From a checkpoint of a small mixture-of-experts model trained on Wikipedia.
Size: width 256, vocabulary 3785.
Below are experts of layer 3 (counted from 0) of a mixture-of-experts language model. Rows are named gate (a neuron's input weights, with its number), up (a neuron's input weights, with its number) and show model dimensions 0-127. Each number is 128 + 32 x the weight over its row's rms, rounded and kept within 0 to 255. Numbers have three digits each.
Before each expert's rows: "mostly gets" lists some tokens that are sent to it at least half of the time; "gets" lists some tokens that make up at least twice as much of what it gets as of all text. This comes from a sample of Wikipedia text that the model never trained on. Tokens count by the router's weight.

# expert 12
mostly gets: " Bar", "arm", "yd", " Mad", "ay", "am"
gets: "am", "ay", "ar", "ow", "ab", "id"
gate0:129148151203158067179131167107185103134152151156100122108108106104119082133141064108065145121114144108098063127186142114134137092138125107104101105168073053100088119172161119178097149095139118095115172146163106146080099134138122121062186062118159072166125149131139142172104144151130118204146106159124148159086148148119107161144157144147114131099129130136154149150192157128145151164169
up0:144189127120107130186095072105097130127140133072144174110163170109143136105089115131102173161146106132081197152119127137151180111161140132156064134136151141142113093096188090126067083071119099092156078128130157189131124153159152148179124155082101153120128091189127151155069135108134144123132104150192155099098116127072198127124177157124103106106141186104140168105138099118167152157055
gate1:124127115126159124134106081192091136131095086169112160142175097180124162165071123172103118129109163126159118139102164132179102158112108081080126183135167159151099145195113130130120129177099145127122174172049135112152103129099117127094155107193138166109156138095074131103086117103139152132152107084115111097144159084153074117160107112131154121128129131101121141127116090132193123135185
up1:145189149143131142115111105042145172129107106098145131122124159151153130133068161117102178113151127134165196052158080147131155026114157113139090171205129169115134122097132095121135135100063129115160095077147121135103146160078157166097167095134092119134150112150131186179161167147127114108215172124156151161120108172119129141105152163142126108119099106106120144114130120172113105140099
gate2:117157135155158183162132062189069140106130069160112160118151116159104124090159130149091151119172146124097143079089142103173059096173084144145090092100113153124091157093078185133142072137081139099176145135192132126123171134097127125119107127073108126166136144158177150105101185151137160125152151140115151155143108036104065144100147145124143068123157143122159116079094145153182143147063
up2:181066107098116150093113144079132078106078132123145145162075149120146119108089101118160069132117156126145147163130136144123177123136164125172093041157155087126155059188158112176127151152141200174123173150095116093151092124051127114172205117181144160149126115119090109141128048090091086101123104098243083081125083159155165126103115114118115155179117124118071172135162140104139069129162
gate3:104153161105072111074084087161123125038181000137134140169101188119129163085120163127113198146085139100100139108130150122152123135116144148062091185101074167158132139128102194134146127061134115126105144097131157092159148117151104123161108120060143208136167132151106086126179122144153160158080146101117091163090090065124094060148134176124170072170162126121130154157155119087151145107147
up3:116131155096041143120112107151138159070071115101128131198063109140135124148114105116105144166128118134054164126176078148077100155186109086154132097090090110183149168180086087063156166144115110171103145133164089141098159078122126093157119135102100133162173177133125154145179096189146140135152167118146157156120081126124117153136190105178149069152173161062166123137139151122154137116088
gate4:133063170199159185118139075172070144105106114119162130154124113119139096111077157123147113124103171163048121141127172075119099101192085153163044069129108097131115183116101074146142112134071151158106138170119150101153142148092079108143101144076101114168130133141144146168106056155110135089133142171155130144166086093180106147106155079179083117175198179167102119142136110156165156128091
up4:143144127142138135157150151170149147118134111106145127116099168146116123099186163079185119181127076145064107149116123092102107171136088134142101097159094111056122114128108120138147172198097169134118108195178111119122109106090056125166108080142173104128141145142146080170119079092130156093089072139134151175127127162147112137159176095171147172091171170188094166133064101169118056071153
gate5:139098139140137103096150082076087135179086171110151186180080160137170121142091115134107126122203127103112089094103113140183102133128140107112162140138084153111168138115128113161163126149135141120127122149159138098087111153157073138159128114148117053124142144115097141154072112118152129076202122146151117102117182110140107141136138111057127096118085157173135146106131170162116172073169
up5:140130116052114156119116144160105145129158152123105139147133129116177108163063155121120092065154123124147183165158112187160135145150139099080100133059164121183126122138128141060107093146096120145103093108138204118103130174164125099135154125080114100115188166162159185052075129129139180083108091122118172147104169092085152099088128104205092118110121130164117136100154099141098057119126
gate6:139198149173110133151181096144101140126161166107214123131056152159128127125123174097085142158060113148132142131192142077121107149119184119131117112147061174185145106112120182146133115112062099126138109076164153144154111159175088128162165194112134197137148095205179108081090125112097139101159090134105130132111110084127155132138150141171163159163145190118104148091141124110101173192088
up6:119042101123111097114117162131133068176088164159106115108193122158126151133166112139203055090189163123135095144145133150137166107100068139141157135127149072118140163152135109104160133136168147134112180181136084106083134063088173102084118097099146080121108131066119180159159152155165140183108113111148108117146131125140098135129136097076123159073150136107193075164143129138165110068136
gate7:133097133128096029119137112166080186107114091096182076167115104183127167143112129124082112163064127142133095150119147107117063067172168141120040149107166108120128093120158139110122113105167102146127164150173164154125111148189092136083104119112062110094123143166174131132085099143154139087135177107108120167093146109095154135150153081171112128102117105127153148110137104136113124148136
up7:139180099120086219097117115153104164116133102138139152133154139102099091137116142151085081122115135095136155102105114185124142147059101100099119141099117131071110161117101075092129128128085077095203095070097097125099154100112165184138144146184159102113105080090128142145154180141176117172141151113173112066125193125105047112109130146096195040166124136151093171160171099090139148106122

# expert 0
mostly gets: "amil", " Mil", " an", " br", " el", "olit"
gets: "el", "l", " an", "ell", "il", "ul"
gate0:138117164110092105125100115147121103080127119111160167163157082164106145145103124116072110130171127129147122080154128138108153171072133129112124161064170113172205168168139099035113139063086103053136136172147093138140181153124106174126145113172164166081167092086130157136119172079154141104145141103159098076155156104066113122150097171080111150141153118159172172150133085163143161061182
up0:146111131114187143097130128105128145167111150119072084086157103109152131151166111106181128125117117093097161133118118139148123168130177121143099099177064113075129079148087119173070109171205156164084134087091170135145073072131159177158134146170084119112085110119108100106114108139120143182115131118086161148107100170141151206138137081159124142129121142101095132125147122043133072142112
gate1:137120167093071139103149159149133132128138135171115107105158167087141155146096148179129154121086141112116132079208146070115159169107112136163135124092117102125103142113083142185128129125145121190168145091083116098082103132132123115072158152122131112145164142125121153127107106131119066173146171067175148155058053126140144132139105151142153104112184172149075169099118235108155148151144
up1:086147134146124094084082148073123122139147069119103185126097091106139082126155153083122139156162119117133109145063070141123132053072149098123126189147102178129157106161144155135178091144175122122125085108114122126156103156090173127164134094133178146109056082105088130175161129146124148088117117138113139181138121131116084116130136116134127175111064149118152128178142071047125165118132
gate2:114112140136132102102156097102089115147136097063068200128069111163103166086188105069192149159117138109111086111200079064182127153133155077140115128121133141133121119099183057165191163164084145126100149139145130137136098104145163130113152075186118120149098153124131181136124131064187142118128088150089148167152097140104158167186096099068139108090093160187155068148159151136109118109099
up2:129121123099122111159097138071162121151135108176109175087136108111201160099144197110163117123163123077159117134128102071103143153113146163136131143109158118178168141111137119117129143100040137199121128174161115206127145105187176100068098076125124137108063145154052209104163093125091133150126105123146146112160133144110167121153088141097146183144160145154109086138133223176096169156106
gate3:104126100113079114146078185100197130105140150092141124107135210148122117080150127113114161146085173101152181110142139156075110147114121089115143103135148086080190104143147136079086157133110113145134143142118158164151119058167118141103147190152107148102131162103123127118132091129144150149163085074164105117160082093152139179176166128131142188169155144132102160082115142133108151181179
up3:113113141106110100150137139100122118073138123139132134083118099141168083092156159171131128196124166087131144097146178087077117104110096134113168072154166142074172100139077130076092118068088126142108104129142104193141107110105132142099166155184123077124122151109114095166064116162129074087143144082146109075084133120160116105120152149092141188170144124096131188125164134094122099144100
gate4:175147090122145135130137106141092110133109134141112172112178140091197119110154163107199127103137118161089080092171144101113154125102123131108053143155189124114110102103167165143187132136142125190144182131162159132098173071063130130105154112113091167115085095161081152157104199139136116114117162111138135126105096059181163160137102134092135101141171106147136143112142129126149128132110
up4:077116161111052103134135091091183109075166100114117127141090107156140118181060178138069092140170108164165131135092168167071119070132113120202162125111119120131228105152116145075121141125168105062082075160075096139170149114160145135165143184089172146148127133136140121137133101131165160134168109161107107085092088155051174055138099115165161130116111124124149117133128085137123131126114
gate5:153150095144112150128144156147090099111159135124131160166129199153171141132116132085119177130051104160158106150114122119150102150086162061079120140100117141123138136177194091212114105164168150157125138177112110094113152167146114121109145131152111183132149185127138123099137011170129149170187120145168127150177142116088112170173111143077166145126107120112147090134101184149107140166113
up5:088077169097119090100157138058094061151168100126104144110059114171154155155097134157085112189161146126156164149100097168101090119112088163123136136125144131140181101146129185096149155137165144143099163098163136146118076105142133132085200149115126103161108117102070188151142152135135142128049153146100091112135107131070167130110198133129151177131110130067112083156114100117112093111219
gate6:118159155124074079127138148098156050137104117112146138113082104109174093152140088123123155160168116095081183066135105082170092139102159153143098067116182081086136129145133097130090122165167119084132114119162138122136122090156121154064098104097116168165118098098120094107151112131156066103191081171108113076132100090152149140151132102157134144098143150132199176146191204107105117136128
up6:132131158178099164129144160125079121081147089120151119122145118116122100104124125089065154085133115132188130124156095105090123178095139067094103160100134093102111155132070110154125167121094123174106173174132160082113188146165148152096080108197114102125072173105140160068162176071161107092163132114136145094190149105082183157171137108152129069107185197118139164130142123146136159125160
gate7:098081143106109045114193092133131137135147174095119204159088141126111132131142131138185056169145161099167135130127155056112179094132102174130136115105168145090119130181098129092157226103117109115091135202178141178153052159162127149116173164135160199124120151107056153132177179109129132064107061172139154070155109106166110146109113148108137117157136094131162106143124145163117138092078
up7:117126188155088093098129094077122152150140124146123106140080083075181101115098147156129123137119201115166125122160197093097172124095132157125174137060149141113130130143197157146133146067114074163106106190136114134092065144187138188088109123106130158137173155160090113098153175190109121130087129173165186093145130108155091102135137155188112139134141080158107122109119161114094170110115

# expert 13
mostly gets: "-w", " str", "tt", " cl", "-c", " prim"
gets: "r", "ch", "w", " b", "h", "l"
gate0:141118131077090078194149112174104120095170116143136128169085131117067081112132122157095085097138219148096115171174142108161187103120161103145141068113143092116079103181125174125173111100106130086100070129119093177104104138156161122151147120157160133122101037136111130173152132170041144150128116092076138133150098052171125115133127081134146175171113088117128115136160067156114099150069
up0:126119137146128148130069134113141154167133154096123179059172134104151136130140151167145161120107102104140113163132100123114125187121134085132147150122126187112121175076155093118077120133140133128171166107097172110157107153089105098170124142106140057121208172159131095087129144058163116096126158181102192085149147210120202141120144163155100139127181158137140109120108196083144163096150
gate1:122157054150077168155094103176153123109091164155098151119114179154142100154151140203148154178141141098148126119132113100168100135202127106122179115090136066112144123141121166109143122151190084166151072155171144171133095153142122104136110156128147137120121108148098090102128118173114156144167075057102101147183111147072119136131068115138136067142151162122177195197153129140107122133069
up1:115101131091113140115104135122006155109138160138116158214098145081081112054093148095093148116163107127103140088135078081165082117155117097154092158126123160129163099139164092112160127159116186106111084095127149175133078092119117121170127118080127156138126174161122135089158121171125110121167171122160134157114121097132131168156162095192142125135137118117112127128157186123136061131168
gate2:127099166122116138132127126070091172143128156117109064155143170144064134130136135107116140053134095098112160103101105130131179074126142138082105139102068119112128101120090070153162119103120150083105111163117156086178161136116141127113137127088125104127116104132192126129077169116153113160127128076103081105128115131137127155187135133125067112133213114087182112115164087148115077146090
up2:167110119136141038163117174095113117123118103042068117115089173146066089155127038095106163136099160147156115111164155107185096129151112133143108150139080114092119099143098105060156116125146153153122054078105081132135141103155065120081154177119116140136081136091111150158159183108141131059142132080039066140132162132125141178103139178101079128150082088124154143144135150155112177201148
gate3:092119140097140130162109051154129164077153119080102148109143180087145146101175107166075173107126141122139163141110056132174071128143188083133083170099144114171106111122144131158153131103086105114128208134138117106061132159105101139093133171097139121118081135128147144109157173152163135197114133112067145114220096135149148131177162113101144103126170099070141158078097087163097140157101
up3:094151113054193106088133116085107115130166091187137102121159164098140161146149169088087148127138094142151126098162151133160104129141114147069094135113140125142132097192113112143071102149085101102146127149155104117126155165106161113107124105156153144151091156098147146081094153133126090152124165138117074110180090095124154177140155076095126166123161105142136108122099165160096102099179
gate4:104152150166135115096059031094145154094136196119159106209064137088134107123119121158154113121163144149112076099195086084082084077163103113128125142098100109134152115140129081112121160106107188165127113110121117152113119112134178135138146122154114104096125122102170138143087134128159116173161130094145132173141136102165134106141142155106109120099138146168125147153173122106123200125148
up4:163122095093041105148092129153139109121210122110075048105097117108115169138137157140119163118139083130118098084129128111110161074100158106071171165055137120093152126059143090067060145105131176097133094099080114117156113100107147130161105071083174145123086133167120160162155105121142094127148112139150117089124162120140107085154124087142098099112098130140034160098150110141121153159123
gate5:091071097126102168146163129100058137117177138122064166138123151138130112055124068097188167110145147110115140171117141027134095131103145104168069109128158124110129116114108176160207135063145175129104150172144155124063134167152149073142138104146127149119102149071107114112059096145145139162136119095118129083165118067161132132104125178078120118115079123127154197164165133128168138116108
up5:121109150132153093134126088122104121111159177106126140160103145185140070166146138193094132159139156170080098090160080085097130178110118120122177141184082134114129133108111065101101134185091086094152134090170107140180147121125115093146178100141128097183096140108133138182136178185109113133119109128165168119119181129145108182136155101075138127144127151100082073119114180103054068143149
gate6:095121120143177192087151134143156124121175115148140137092158161207130154123122095142092122125096132135116153189125099127104118147121151119033099124131082144120093083140115058130127125058120144098150143147117105136159132143071109126152107052143124133147124131116166134085096179123148086143130108107072104109175116146101090135147147210118130096160138066132130126154066122188126114129165
up6:139120100125180125154141134164164123152112100144113150067141107119106187095126144151118100087086216174115128099098124128128171060094125165124139083179118137101117167105149173104194098101096077138114120098095112079136193161157143113148113113154116068066116116164038147089124143153111110116110126120088139138123076093143102106169105112160101166116164124110117127187093126157140141107093
gate7:083139112127092163106126118163128143069137090182081119161147120141173154165100163163121181131147148139108169124103152169166113096173056126060139162082157152128113174180119152154115112140162106094108167126134130130139070122152170095155127138184109089122093120107177125117132165113120154194179128115106145127167113135112065112116120158087122135097106194099138119138124117159146140115091
up7:150136126066099086181179162148123176145134134133188127117148096141129179185091170114136162086140108105141157101150129122084123055193150162130154103189121114069093155174116132069180143112104123111186209115182035101130144179188154102151147139179103145136111213145150149119124161131112081116127155121135171104115156121075196113113077150126136152116080178109197080129105111128124162087121